{"num_hidden_layers": 9, "hidden_size": 320, "n_experts": 64, "experts_per_token": 8, "d_expert": 64, "d_shared_expert": 128, "hidden_act": "gelu", "moe_layers": [2, 3, 4, 5, 6, 7, 8], "router_score": "softmax", "normalize_top_k": true, "routed_scale": 1.0, "balance_loss": 0.00562, "balance_bias": false, "router_z_loss": 0.0001, "n_groups": 4, "groups_per_token": 1, "init_std_router": 0.00913, "lr_router": 0.000926, "vocab_size": 5012, "norm": "rmsnorm", "norm_eps": 1e-07, "tie_word_embeddings": false, "optimizer": "soap_variant", "learning_rate": 0.00592, "beta1": 0.95, "beta2": 0.95, "max_grad_norm": 1.0, "batch_tokens": 65536, "max_seq_len": 256, "train_tokens": 272300000, "max_steps": 4155, "dataset": "wikipedia_en"}
Below are experts of layer 4 (counted from 0) of a mixture-of-experts language model. Rows are named router (the router's row for the expert), up (a neuron's input weights, with its number), down (a neuron's output weights, with its number) and show model dimensions 160-199. Each number is 128 + 32 x the weight over its row's rms, rounded and kept within 0 to 255. Numbers have three digits each.
Before each expert's rows: "gets" lists some tokens that make up at least twice as much of what it gets as of all text; "comes after" lists some tokens at least twice as common just before its tokens as in all text. This comes from a sample of Wikipedia text that the model never trained on. Tokens count by the router's weight.

# expert 8
gets: ", ", " in ", "| ", " ", " (", "- "
comes after: "\n", "\n\n", " in", "In", " on", "-"
router:084150136096171090151131077137123118129135125130126153167155133123127138135116139191136122123098141139130128105149071145
up0:106152159083188096155036151123107095133171130099104113140113124146086146118122125129164145115162159155169113213162156113
down0:065189158112187151078135142130084071153171206096111127094152140150118198145146130097121128114135156160108162142175110128
up1:177043120078145116164065115079117104116119169147074105152111124149081114123099060117163143121105098116147149104065147112
down1:129107127107116125111135209166138144129092087091138104138159130115125152105174159137122156197133157059116122157123109158
up2:141184074151063099113109130154157150162093110102172126187136121128129098040132130112088138105128147093162151125106079169
down2:206146093157130098080121136170077136146105145155144153163149151141208099151149120151102141071143193142180152135130095151
up3:113143126137136142142115140103146128165152071149197185088127097109144162137136172118126190110121201119118101098100106117
down3:115152105124128113100123107114150106108136096138140118101077162122081130108131090116138179086076087152158148140159117203
up4:099150099155180111092125173111126057120139118112145088138133156186104125154107163129159150139169099191130104081164105137
down4:112125129106129140115148170072144091135155081076179116122191123156070080084118097078090153075089173071094141094100108145
up5:111161115162161149090134082111106209142126112099118159159128140143109155115132121113137145163054155050134131090114151148
down5:098108096140114041130148099178138134136144120163107133180100159075126108131139139154135122098127151141134087089145129115
up6:129134125125157178168155175160103102140163145134145145107123134162113153112137126105141088142128136099152127155131135152
down6:120142126160125101096143113144042154152121145091105137134146091156130082135145127119152131113117164116079151126130110112
up7:127169075139150113138052122161125109087104142106154149096113116158153159201171094151196131138071122156106166115180114081
down7:076117061115166141098120135160091155060153143143113110105085094171103161052100193145128090127140161120161197190120144128
up8:155109125115118160159172164108095132114188132096189170141090142132146155164106113115134139116119138168112144080138082133
down8:103131143163132143164064151168097105103154172172102131129113170163152101080133114091110160141132202080136058096091138142
up9:088109100103108107176142201123156165150134157110114121121134104138088143120158162186068109000055121122154127123109094105
down9:142119100140109123152129147117132098138077119081151080149030154134192127118112104125158196157176101156101104089134170121
up10:106128061111187142146130069123143107109167049127143142062157124133160166145168091100115109189114132085100205067086092116
down10:141110179105157169127168112134087142179148118138113103112127160088111149162083100209131095091129086140128103152125132097
up11:104171161116090113197089181086140115148095099145134104121190108088111183104078140124127164107123057101138189144130136131
down11:093107127127172133060152193149173137127157142152135075094087088135148112097083099133147149103137142099131109097160130191
up12:121177070106129118120121129171056079145126118124176154126133108096149093160128103144172156085150147090176159110140130130
down12:126091070104142205069150130129146105108129161159105126163132084144083060132143104127163112141142129097148127138129159121
up13:101185093091108143131127093141068135143167140126137147113095165132178187170121138151101133117155126170127090167163105088
down13:092141078121151147115106086095109147193142166117100159116089186155171177158116127145088086092084139184132133109153115121
up14:110096180133103079169135080086109090160125078113062141113120079123098126126130142162126060183104103131105116190122062110
down14:090133134143147155149160157099152206157117147047089141153168172131140168167140130101158098147189094147106131133104149116
up15:136158130161183082090163107117092101112182138120135092127078099113140100107109127131131132102066196102151107067095095118
down15:097164118108135073126096108128151088145157154126085142189141201170083205143124127121152129110121065103082150113133149118
up16:126168098100110117154130156129117143061095162159132106086128158030138201109111123167168141099148166193122137163200097095
down16:141191156168149135166068130141061114169170151151176144162107207136144104101127143088095139077110145157168098100112122156
up17:186089100080195098166140115182090124075078122096117089135150083133133154157125121130137130083170099094110146127137080093
down17:137121131145179107149165108164111089102094130191130125148171093109159138116168113116138160137123133151113102168100078129
up18:152147162123128158163202133196112073141101143100116089121133150160132162116097063174127106142157095100081160123138153139
down18:122106174178076160148105140170185144091072071168142119084184069166124087170111046066133145159098113103160121109066142157
up19:084172143134149151138105138151152130193110078091167182124119112115084119141169136115120152168079156142134113083175106086
down19:122133095138090107136136116107096124121088134086159186139126115057172113118170172122146125072137121127119116136172083167
up20:150137100156143133147138140131138136139164163148043178155140118122139090140116154156131160131094106145097128154115151150
down20:140172135128132136141136056099086118150090135129142048163144164142192194073081143113129160119166103063149114082175141155
up21:176149136084128194141073140158072109136185137153140184122164131161113163162126128123064138084135101176096151071108140145
down21:131112153133082171107155119107121152110117124138149178121161094201107169062082074123163139127070187125152099137142145114
up22:135147124116112103134136156063142108145158122093124101110106101146091150072091111143134103099138074197151116091123127136
down22:108096131147172129116119147150124143165075141163142106154129103142196147142163158093167164133117161100117155192133196129

# expert 63
gets: "1", "0", "3", "le", "4", "8"
comes after: "-", " ", "| ", " | ", "–", " ("
router:117139136113140128159126101131122059139139096099101110142153117149117150126075094096088132185091153193094093162119102141
up0:161104126099138128147130134080120179167060107114090070109098125142108183146118141098113218121114102132116124148196100097
down0:181116151188146177094127115132167147163079167078108082091154117092175169115064119131070156059107080103117158144164151109
up1:131186137080149109177142116094114118150144150132136170217145054179177113176100167181098114146117111124114108162082123151
down1:175185193132118168136096146108088124168129125149149122136163081129166129143088136120182094168159185136156101113123135086
up2:065127109111190159118161109185096038116128090126158191097087074136122130139095137155134137104185059137091115245115088145
down2:144150125109107148154098100120157158144122112132089163194120137134161132123077098135123155189126054109154109165101078179
up3:060117183132114150095090112106162160111112178136074126156105165100193113138149093090127127164164103168125118172090097118
down3:092130105118104150133131151154114133151113126125122123123119150177119146077153119122127105176130165165157089116067148093
up4:137122133116118122183190150131148154149120116102151104157116114038090151099087180099130085175137175134096139091134140158
down4:115167118085083130090121106150115093100109124123134175150164170126134101162141117166092118127165131142110136136092103173
up5:083129145168058074076159175091107080099184146155154112136101091078140143147157146168113131182109074200108162132066119111
down5:099080134158148118130115159101132165077126235124133112106131180182176140097090128147184160059096138155127110134129153133
up6:087111126109165144126086159163090126095131070180089147124128070124177111093094111101053099162186045108119156170101122096
down6:151154125158183200139090126152194123098116112142081204044118144095114115177151156162180129180082140098175099141123084139
up7:146091090095143122152137129144129134143133204103140092131145172189111192082143092160110122108084216122111098175131157129
down7:102108153095173088123149149121129121111104116144072083121121121189158171101131184113113127102098134079139111140095127093
up8:112108073115105122129080125099092098182161129140150106129106100080148139090105112109056141140145096139111100090185124114
down8:092115107084090158154112110114161152107155112115085116211119168098111122082121143080161106140119132175143080108147053115
up9:104144138139089137135119183136149100073116170158124092185126092106148119095113093060071166204159123121155138139148200112
down9:123106123148113112138076130168098117115031169145095130115129138123156159166115157140068144021126146133075160099160136108
up10:125147147146062157184121140078110053126128150088112151170139091080126168137129136076013149076112105126110160167138158075
down10:189161116085156123076196090182132173120113167082109073127168115123110108098089158092151138093194123090126164084122139142
up11:153182129127185108159121133165117118153132161104146091154109168185128156117138188084137139153107136107107100084151127032
down11:187143098092044153128162192144137128144183124082116169162110183125106159116115139165131139111120124119204133113036113124
up12:143127116042111122182135137161119111070119132078162111116169124153132133100109128102042103188091109146120135148115120100
down12:120138100128163112117150162100143139111114142162128134089069164151093064105158082157118145141090147159123074096148101104
up13:143147133159109179126136076139105110071122069173130101149230118153143154177153171173098158092087169079139148103107134150
down13:096127122149102137142141097165116098091188123100096150111110150104116086154100114126075103113099111183161108200163108179
up14:166132108125155128111134169114077112163181150135127105165167159139197166157151127141137137113078100131105058104090137110
down14:122104113116027162188114060071131107099108156141129123150137121065069125159158179185090131164081142021147133079134171142
up15:138090167135131176159158125104137131063162078116142060136135119071137088138125151122027152166131128053090135104112153107
down15:199057141134163113109122085113162078150049151202139139098147149089132121134164131099139138191180134165151119141082162114
up16:151151137134182120181210114100095084121085149067054145209135170183148053109082139082089127136143159150077145138154106156
down16:122127176196134114115179144139137078115093171117140136184101127158121141139080150136126102170133086182087135130137081135
up17:088137110099068099099150128141113116113139125148111127192131175161068188106107120150100124141204126114148167168182101104
down17:114117113117119218131122178080123106145208154126129105157106137125153138146142101162171148121176138135107165125185120065
up18:096170091146103169175118125169154105136152124155144158100153121097106145143121112084098121118116041135106144098163099174
down18:118133158009129150111168079131082120093100163101115190136104083132135158124138177078121115092131129152107174092128115109
up19:134159135102136152131103134110086110086169203131107086135112131166169102171117124117143170160096123178141177106161143180
down19:148049105125139092150133117163123154128149173161188123160090052143133183114170115152158090135136097071144144132113146081
up20:129090085127090070087115111126107106127091135103149136155109113152137142091121143160148102130091208103150117128177167159
down20:148121101166100118060101136091102152083115110128158112147102051096106120094101130088118106155105073116086132119169161130
up21:140084108132181150096105105084129165180129138140140150150143122146155058148099139133120094163129117163073104116175100157
down21:081122093148141095131198158142122191133092082113128140111070161120086101123158113157143138121097102120066126139136156143
up22:170123146101050091166115134177156148157101132148179165164150076151107037121128106138106141147148153111117186125128102119
down22:052125108113142092097137185175144174117097180101154129161121146113169137111156113123169131189164146157173096108090132117

# expert 48
gets: "\n\n", "1", "\n", "=", " A", "9"
comes after: " =", ".", "==", ")", " in ", " =="
router:123084147144164129141149109163130143133125114131147129106116140095144171155111160160070173124114139054128213175106108190
up0:097128151179130203125138146183153132160125098167150121067161166125155152072095110146079126156171145123150104146111129108
down0:143140133155115182172166083120108197115097133152157111043178101126134095123113126161091106136121148166045140124097080131
up1:135121107127153106128173134133134105114158146134073090185133060134096154144121127110126063149126172081140205144121114121
down1:161117134131126141131142194143090138153135111167103134127130044120058118088083125128131131118225192119104143094156152098
up2:106151110125141089176096155097074130161112147122104103131149171105199148119100178131154106137162225125152164149141127134
down2:168127103173125142068148123084141122124071082087149167128109215140152103113138155111105177145158167135165112118130157141
up3:092125165145070109150184155134124096128092109134195153092081122067118124097117157199173099192110131112116159086122152139
down3:134098187137095125152062097145166112134139119076159073125154101121091136114109137158147114113149181060115130120140128170
up4:159137146108127189107144133158120154112171194026195116146151114131063137199160133139133113111162134116175115119153154153
down4:127071115207178112124115162114110075135078148076124114106112116163123098109139118079127151132112156099186122168124081112
up5:133091133112202111129099153145106055153160146137138129109168135075170137158126142128194166096130094141136139082108119139
down5:071127110172140113157104100165058129201062143159139140097050151137138165121138080141165094091075148167096061150171131131
up6:139091142094091173133122150083111115134136138118103125152103190150167158151106115144074112143140123098144117125142140087
down6:137074160119082149146050140015142121112157123106092101132085159158137163145091061080167123152125159178114137147110132090
up7:180119135064133089109176149183169122063098079153104072132106080171135194134128140152100122122126128195119127192105085141
down7:164120158106126092128147150105103135174189097115176166173090133109076152164167127135091100180115120141157140178141146112
up8:103170156120169121121154132155149106114095145132174105195155118118169139114093114179112142146142116099178155127150132187
down8:157127123150149175143095106143039080115147121159058142189119130058128091113128167126087157099204091152092133104125143118
up9:117111125081047143137195178130123156115147090136126107144091092121156089112174083111131193099157149142103132125095109177
down9:104168136112088110160127131155136104118115133168144169142154156165169115115096093104088153167181157160087123064148110098
up10:151162117168122177097198135136189176131121148118057095164162112125142103106104132135073114106106062087112144137138053155
down10:105144187122123185107123163143200175119140121144131136138162122147139121186153124174131101103144106116115102111123128116
up11:064110104101139130142147197152140114128079109153159102078196167148047157139120211170097081131155089151145083138112104114
down11:127111110142172151094094074124105134165192103142120128155143159144074204139133114134143199148123108132179047104158140090
up12:110106096138122178168129178097100087129123139111116110124136198148126147173170132167118118166182104130071094131136135182
down12:132165139116138114076119078126140156100163102143099161089108107105120130101093102115126179083114146096143086112141098098
up13:120083131106142102086108165145107079130181132099153168101102105138133035115113108110179109181128131131116111024098156116
down13:142094092178080090144117085127115067127119106124182127147106150179092117108160120136129110137084075104071113107118152162
up14:153118130195146159103144183099216175140153088115083133148155139146117084118120155124093156167140109093177208145115142122
down14:116196126176139130158120087146073113098124138120167136177123160152159077118117074117095103124105127173117157124111102134
up15:141127143157134079109081123134101156142155102130095089089100087142127114119142138127074114155054134116085131107088118128
down15:147128091135165149098115142106123073162089104123118157091145100170100120153117117114177120183095203124109139141118165142
up16:169139169185114108159179159091117132100119164129132109189158124101149117171108126091076112141137092142111175120114157129
down16:084143111146129148120112084130137170111167176146089138099111114170133192099101083079124125103089144153129113111115124114
up17:079143089115153123145158095137171127165143097143058056062195122116135102193088094149106196135099090122081120137129123114
down17:103206142123134163188136103146128126175085163128080132127110086136141102102137155093117107151127126199154145119176173132
up18:111133113101118087139093101138158120121133156155129146108130135110191159176110108111110142102104133077131170082081021073
down18:109130134104117179084151118072095141149168079083083081107147117102103138117148139127167129119074106188165127121188152149
up19:121092125118139096163148069122131149164117112152071127059084121234129149172077119115117108146097110149063184146170119143
down19:082099140141089192151102089142086066128100103121146114128132157122171103101157169149121157148151136107059099150152138087
up20:127071085148125168118134203156136143118119151130137107128128156107136110130094114157093173180177124025110087174146131136
down20:120130129113170139092154162093183128125117116158079091159130065150123107088097109128167181109126132173141141125077148131
up21:109171121115080145096162082117127130093112140159124091163110172138113132038112099120157149165104189106105157157163123163
down21:133156137162191126111133142160148096194113134111080086156118183182134136066142096110140131120135088116107177098110071135
up22:103138146139120130104099143159126113152177131173168172072148122078173109163122143147126113105120159131066056113152078166
down22:100110124103119107122132114122045103117149091215126103127158120110064126164100073136128071163128157119168116141097204077

# expert 54
gets: "\n", "\n\n", "|", "| ", "N", "S"
comes after: " |", ")", ".", " |  |", "==", "==="
router:164122115080124121154113152165138095143163157136185113194123136140109181055132129122177150124094103140142126130099133134
up0:129116076067149093198073172168054088128074168137125097145117120067113160146122094071158138143106151138102131179110143170
down0:145098125156092137138078131136136119169102105089130139145172140157133131125182126178110110198118078170117172120131127131
up1:106105170142124121071082129130097087192108164161211119200106122140132103083126106155146132144142076110086126113150129147
down1:105153143157084134113142120147065171149201165129081139122110172176117131165061093095087184138072069078136151130165168080
up2:106129127151126110100139109107061111139097064109161110152115125076199092138137131100083134158095190230128133105137097168
down2:127111148113144136122127171139132030054084109097118115125153147135147146102109165140166225133147154105091175149102169138
up3:095088133140170166138078066126099085217170151175127120084065142118131100134116140066120088133175130176071114121061102112
down3:122133131086119146153239125127170113086095175065141096149153156136116084182107109126125136124153103149139133114177155073
up4:093167116091087217145164154128150150133139121074109137176132140132124115121173111167107146104143142097100174145131046165
down4:149133118111136172110137140141108041170110146154059117093131166116178156162086129105079141127161175135131162153135142143
up5:075111141056096168118139124142159088066124091158095167104105130096133154131112185152187128141101112124119102127102161162
down5:111152173087091115155093153126082160141173182127136127119146151121127082190138120115144099163139107146088070084105133120
up6:125088093114082062159126126101091099140096123121166182137194124135140181114136116136121145101135153123167144157140094098
down6:091094097135090137104106189167126112123175139094110138163131109145112135148094134066073178127120155132165128125133092113
up7:150071084097175126071139113091144124152173128087089113176107120116111203127170051084199130151114189081123185147138129159
down7:136156087119116186139168128124092087128138120170107094137121159193086102087131121130088123174124147107102129099116184175
up8:137107159150095127080129181143144092142143124157187170154129104114069146149130146104116114154135138134124126096129106184
down8:144102161139117129154195051137137136134158142212106149135163060081088117145131105131115172094057161108155201110111166094
up9:195127160171124201123148157156141167112189167089140177071176138160097107187099179163123146111135090131103168137147129121
down9:075157086172122140135158086148085156169170097171170112165156015147138110189146109118152071143095156092123151144179168122
up10:232174091093166128125094150155122128134086133165142133147139122173140132053095092090153145132050134138089136126129146193
down10:157171112142136177142146098117089130159121101085099104114142105108166146105144107145050091075066108168109119112148079143
up11:143134135164099184130084155139199152160118122110183173115044193127137173080121156134080137115141116139142138059133137080
down11:114130183075101134156127125127183104145160120146073152108110156135207135124108148149107177071170168140113066111139117120
up12:114088131149139203145194155171136120084133163107166070055120138061086096125133128175164093094122134108140055168101107097
down12:104082099151167126097108124113111125138102112044118124134130157166136150052150113100122141121121180166141162064188140146
up13:109112182090128169136136168141149148153175122177116177118089155090099191078082123134159128172106137080131157110127101117
down13:125061134080135120190120100105092094108152107096172121187127180169176147113107122137141133111094110074145126088184121180
up14:101159089098102116074082138123102047103113103128167144164160134136134146159151135157103133114165107062047175116069150210
down14:143120052134150108165141148126088097105107134139082096167138057150090141156081165113152095079091130116135118182089209146
up15:170167130117119109134066096155125131170096204108176145162112126131178129081129111168097153147107163116133157146102112085
down15:143136157106153156130114072042107122143225166142155110130129176171170184139168111128146153097110147150198121183116126129
up16:167165095074102075168111139126136130120109149124148126117166147076178148138154111150180128152085163146123158119184136117
down16:142121106104143146152163099155167126108103110133126142121138166156128132185112107089108134030126079062095151115086157134
up17:123166127084113063145060135129120111206145156153185175152131170164169107121135131116093129170099174102166090147109106125
down17:080123125169142122121126113123153128124089045120143128121130107125133143097150077127102088147141143141190118132104047154
up18:135127122210109150171181085133199136107158110087116132140081160109151099139093162146138122065098102156169149145099119096
down18:143159095112068184095181105118105151146130202158126137098129092129186111085143160151115132095130040120110150178120155156
up19:123157070144174083159110127085125146112106119173177157166164133162090020108095107098165108145101133116056150148126084100
down19:137160127172140158125129113085144154166144116114120194161130194111134126172124207094121079123166127117101117146177081121
up20:119086078127097170131151149174135147135088135100149090157094102075125135143094151142157183079164104101167163163127102100
down20:159192130108166178108115120179101082177101124140101115080075147116212176157200080134161080166123121122134126092102130074
up21:124123088146047144109174153127161133156154116125102133132183133090147083081096045109133169131114144130128149143109082142
down21:167138123124195154125157094114149115169098187168186118163137146118137178132111113157100119094157123093103128179138070131
up22:173174157127140113101156135119202102172119179173168158172134109140130099123165090101122139148088129127155140132162116145
down22:090164158102172165132122125126184073093145138133112145136098159127093161102080136103164118145114134099093079056128105148

# expert 32
gets: " | ", "–", ".", "; ", " |", ","
comes after: "0", "1", "3", "2", "4", "6"
router:094117097158122115132104082124153057116094166110139113176045142083134110098086163145086171144082131104132128106109124185
up0:133094162114109102154163100174144145100128089162148158110112139093127151118123091051109121140113110125152177152133166115
down0:167157116084103136098124093130109152100123043112086116140151077121127140139031148131071108119169153135145193125132116070
up1:101104174188126068166147105095144121141134129124153108148106126127117184159204134073090191125127111123129133099087144143
down1:083139098145110162182076100139079073064123125083143127123104183178184094075140134135199101089135129161212143100186107077
up2:125113184144127119126085150164179088161181089138153127149085148119126092159069110157169119121119111105124170128134134152
down2:132101161148143095104137147111161072152117150126124114132103108146121125112115123143153078114142095114120138121093141233
up3:111090173194117102166139104123134083115089102184195107119092159126180149117102142166120150112115167104171089121111146107
down3:108101136147102118121128129115130149168044161127160166104114099152138121076064127195121146141164147101057132116142131038
up4:127121096157077154126163125150110091118105088128114113141129132119156145124101138121100150148099035141125146197145163182
down4:158116111121123166114151119180118123105149110130096091148087142115079172142147151089183103149180141073069125142152143028
up5:144091136092135114149210083078162135169086154070152103174165107178102115122124136156149156120105104109081085092097153134
down5:138161147121120168088082138149106135097129116063140123150131123084154152165107207146109161157142106147108148134117113186
up6:083098110182086138167108136099145191160125104116081149136120111167191148111145132124015157132110088175188226139119112139
down6:070186180131045119147138112122058143171145091106094113125186171165118114140078097164122146073125133133156162163173117130
up7:149106109169132152141112161154165075126121076130130099057106152078119173124136208164062105116104084138119188051214139137
down7:142197154107125140151122134142157126155146129120069127108143143079126186101120111103131132077118117097189141129137112122
up8:161048141082127092168088195139134118141133103149113104141119097169114134127129112135128137165141142100077118150093122118
down8:155157146144040101104120130134130152079130112090107143130088128127101092088122150170126122145123138130124163117096104115
up9:116102200135108157078144138188124179126137120114134207119098164153131118127124121209154083162103159120123117147103145059
down9:184128157123095134109093171181105160083038096170144131083125143134178190152091088141131136122125104107191096120116136072
up10:082074096086168142183116106087162161175082105080081152117117166104088086118067170164185127136119082140113089138055177108
down10:131127117122160170133146134127136161098148146165110148144131137154094118120119158112138091072166134129059124115161131190
up11:095137118142049110145125091180107089131058166084108156184148103168144152122099144164132142145193130164156100147183117128
down11:112135124088119158139092141138140140127058075126080145164152167138077117082090183108130061069102136135126083117136128161
up12:100176116115151141145073052121162136060077177121125103140151113151123219126119064156171165101132104156181117152151118116
down12:132183125098172151115139151126187109121138143139128169045133120132144092140140170105105141094158093134098120152123082099
up13:114131099123134105171088136141163115167110086097175108096095131083200114174100149097147147049093171181157142140129081131
down13:130130159169161121193128117101112108113134154104081087185153083074109110159127093118136128135118079170100135125139218104
up14:110106143174122102112119103145061118093107147111192136152053122063155078190132153143173149162120083117195138030133152135
down14:090128160102129154134089121163080187114101154136165173145124116085151132188094118095107116091126199134087093118128139133
up15:146168154134083137145106129123138119125199081108154171157147138143143069171121079160087137084123045136102110131100140137
down15:111182119069134139118135165140117145160184114075141123123103177113124094202139160179120135124130119157182186093147175172
up16:128193127177148096140168124126176131121146194117090150119052135147127169088094218170148158144111186147151089210172153130
down16:143104093144146166123154117168094163185150135124083094144126083113127139077099128109138048104182141131136138129121121154
up17:116152138215118139130195086151111118169116151093180093175102139154115114122105129124117154126116158130129133110093082130
down17:156142118184133118137139115074140126121146133165132144143171163159062082128155085116122112117121102103126111145172106088
up18:109068103162082124183136185131129139148132144130153126140098167171085087102136170140119155093185116126168137097145123127
down18:128145078102162134110139126114144086111080145109123179127105187161128159102126131127125130128089135122081097167162144186
up19:088118117113159081127101107138100059100133117119167078098108091105106126158152180100112116107121179191118109096094133144
down19:141135097121140079148093097118095154188114148126107124120077104149118126139167092136108099087113126105075129091134184147
up20:134161109148160064100118143140096159129137147098157064153200122176117131123133098117126145101140169126128189091122143158
down20:129123056167080106147094092153163137105131150156185089136071138130139112137129142103156154132187139153134080088100114110
up21:121140179094156177085147123066115136060145138120174132109191117127152162109127071114123165113134152175191123107137141134
down21:134171120097146093102074136123108082149119135178113118108156095141145105122137131088114153166100134095153101093137051091
up22:152104151127133142150162100179153154144132091118127147081136108178137108109153088141140149114089108126074101152157108118
down22:121119209101177124123144169098183108163089162135160118123179130111153125185211125096176173110125160095169120171108097217

# expert 61
gets: "\n", "\n\n", "|", "|---|---|---|---", " p", " re"
comes after: " |", ".", " |  |", "==", ")", " =="
router:102091122111125112135101141156138139145176132152160166065095231093051144138098153132108149138091109117184173179118114134
up0:184115110170136159124157079115120143166134075142181185132101180125135109109141125082123145085120095099118136146139102118
down0:157159159138123155122098111141123156075136060126120161112124154195104111135109107118125128117095156151140161150142086154
up1:130151083056091138116086141171105113120152126103157139149133157104154154142103084121154134118076175111164183138065135144
down1:129133095182095115120180154149089211109133117071134077175138092082153072143120148151151140138107098135145121130065114131
up2:156073056111146156158113155119139123134093089117126140092080133199097098144148134160068139146117123080046096121121091139
down2:153140098148102131132101136063095115127106147130116105097115118130152126147115116135191109107058151119189067119184119154
up3:120115123166102082090162094176168192099117165110124144170139165117196126107168184173115112165100112096127171171140162142
down3:155097115143140117164123085158141095131152172094183132146125073099128161073198101182104114098159141133141163117101201140
up4:139099145092172130167138140135169163137121103132133160155120145072101166138176148139137080124123087060077161128113139097
down4:138099114165121176160128160082095110147103168167102178165134130115117111152153122087128114142172204133115114120208151115
up5:131116116060127145088130149091154068127117153106088129159135125097132145116141107126170108097152127154195081151197171139
down5:078123138128149121128137088126137120102107079135111190163117148095133160136069154074198154138120110142139160118144126055
up6:121123129166125144162134202149079099168124097145161066119177113104055127152086094104127104110124099147113125128177150101
down6:144158115122156189155164153112129114175179145096150089129103121154127152086114135163100153135116134117099050143091150172
up7:087101127160161133127150091155153143152131170121171081134157140150119188133073166149170076178191100092130126102116131148
down7:104160072091169121166141068120121129080128059177146073122078070158104190063123098150118100157128118140164087161131146126
up8:102066153099092163084121105101176149125095141077107123176132116171100102138177143148166178139073136163118156141108111133
down8:125105126110157118086077122150173094140153120121186118137173093108193081137121173137167155063143150141133139105103063149
up9:155096079146073167132043148131121114122191126128076141135156178148110130147122134143135120141136151058101127117079145139
down9:131102134143102133098122171152111105095147051111132154138128160139088109163094108085189118143204126110084141122163124113
up10:162136013089117138135062127083149150138082103187155067152138122161076176123147110136131148144095114141122135157135098080
down10:132151075088137119062117128051093129192149129193123112115123127122114109112147110121145149155152130169055137155145111058
up11:150060072121161169142164142117144105080203201103132097164105148106099103122116152141115176097124117157120143138169131093
down11:160143120147128153057128174116091159129139159099114154107140141143174121096150123090065182116098145100174164123148177211
up12:122126098083126095099116142168184126159157174158185116119167097170170115131113127146115096098083178217132142171158133143
down12:146122136103137088098083131106060144103225121110178100158139130088053134100173117115133149163140165120155157130092182131
up13:093181178197123140098179067105138117161130098136158098162124118175084131100156193133082103125162105085188123093139148105
down13:095136145164096154118156157082111102106114177065075150114136122105158075149055122084071184120097125121152023091114116105
up14:135150120098072187108154098170224206062156139146152116093122125110091154087140094148160126118131132146113119105156117184
down14:100127199118175151110109157155110087107061086079144069170137118118161134116152166169147135102200149084106152133089149086
up15:142165084110132197205123166129102067165181116179150136124098129085125083136056160131131041122126118142108102131113113069
down15:135150089051077129158149159137069085131161194139164174119125141152107130135062107115127156122152115100135139155167191154
up16:102117111163126131120138117172097095117129099132115174088162170097115155127101179124132084077192089167159098171103075157
down16:135128195111097110096174135094219218109138116109127110063160048158070165099122137133117117106166118119152101102109168115
up17:091096052135119131141132158126140081129132093170105121166139156184084114093113170096147141099102190105134147093153125131
down17:128106143139163168080079125112083098170150114172132135100113192157158105168160189124119099071087126171154104138191172163
up18:181056095135116131158113150142095129155118173126154118155137118123125152119097093185111160169180097155148098138117105077
down18:164119138146103078143139077063133122106075077168107145139137154101139138173153112104153114099128094114175112062049080120
up19:102148170107139162105142099122141083140141129181151122080110175076171105151104163106108129229129112176136127154158142069
down19:072102172149108076140143090090192114061215140129114075113102173136196163149120163178137139121098106122173146098146169119
up20:097099177083075074097127136064119140173164132139138172163165165079161105151135132155178091156151092130067161119135147107
down20:181089147112090123059175137079170167172136140157098100161078069058163109172137162114112120123102152143127142062094113156
up21:069102107136096184092139126135149098089137140125146120113164131179073116080126155108142119132136136121122111121171094121
down21:067098117110151151187126089102062171146170083176123174119140190087143127113123099116149159130163111121094145126122094140
up22:121112145153141095105100150166179151189154145144113121095105170058097076203140116164165064163070104132152182130115103079
down22:159128095130114156132159126162107152140108077173189161086166087138120123160137151129116131160087161122059082094123132214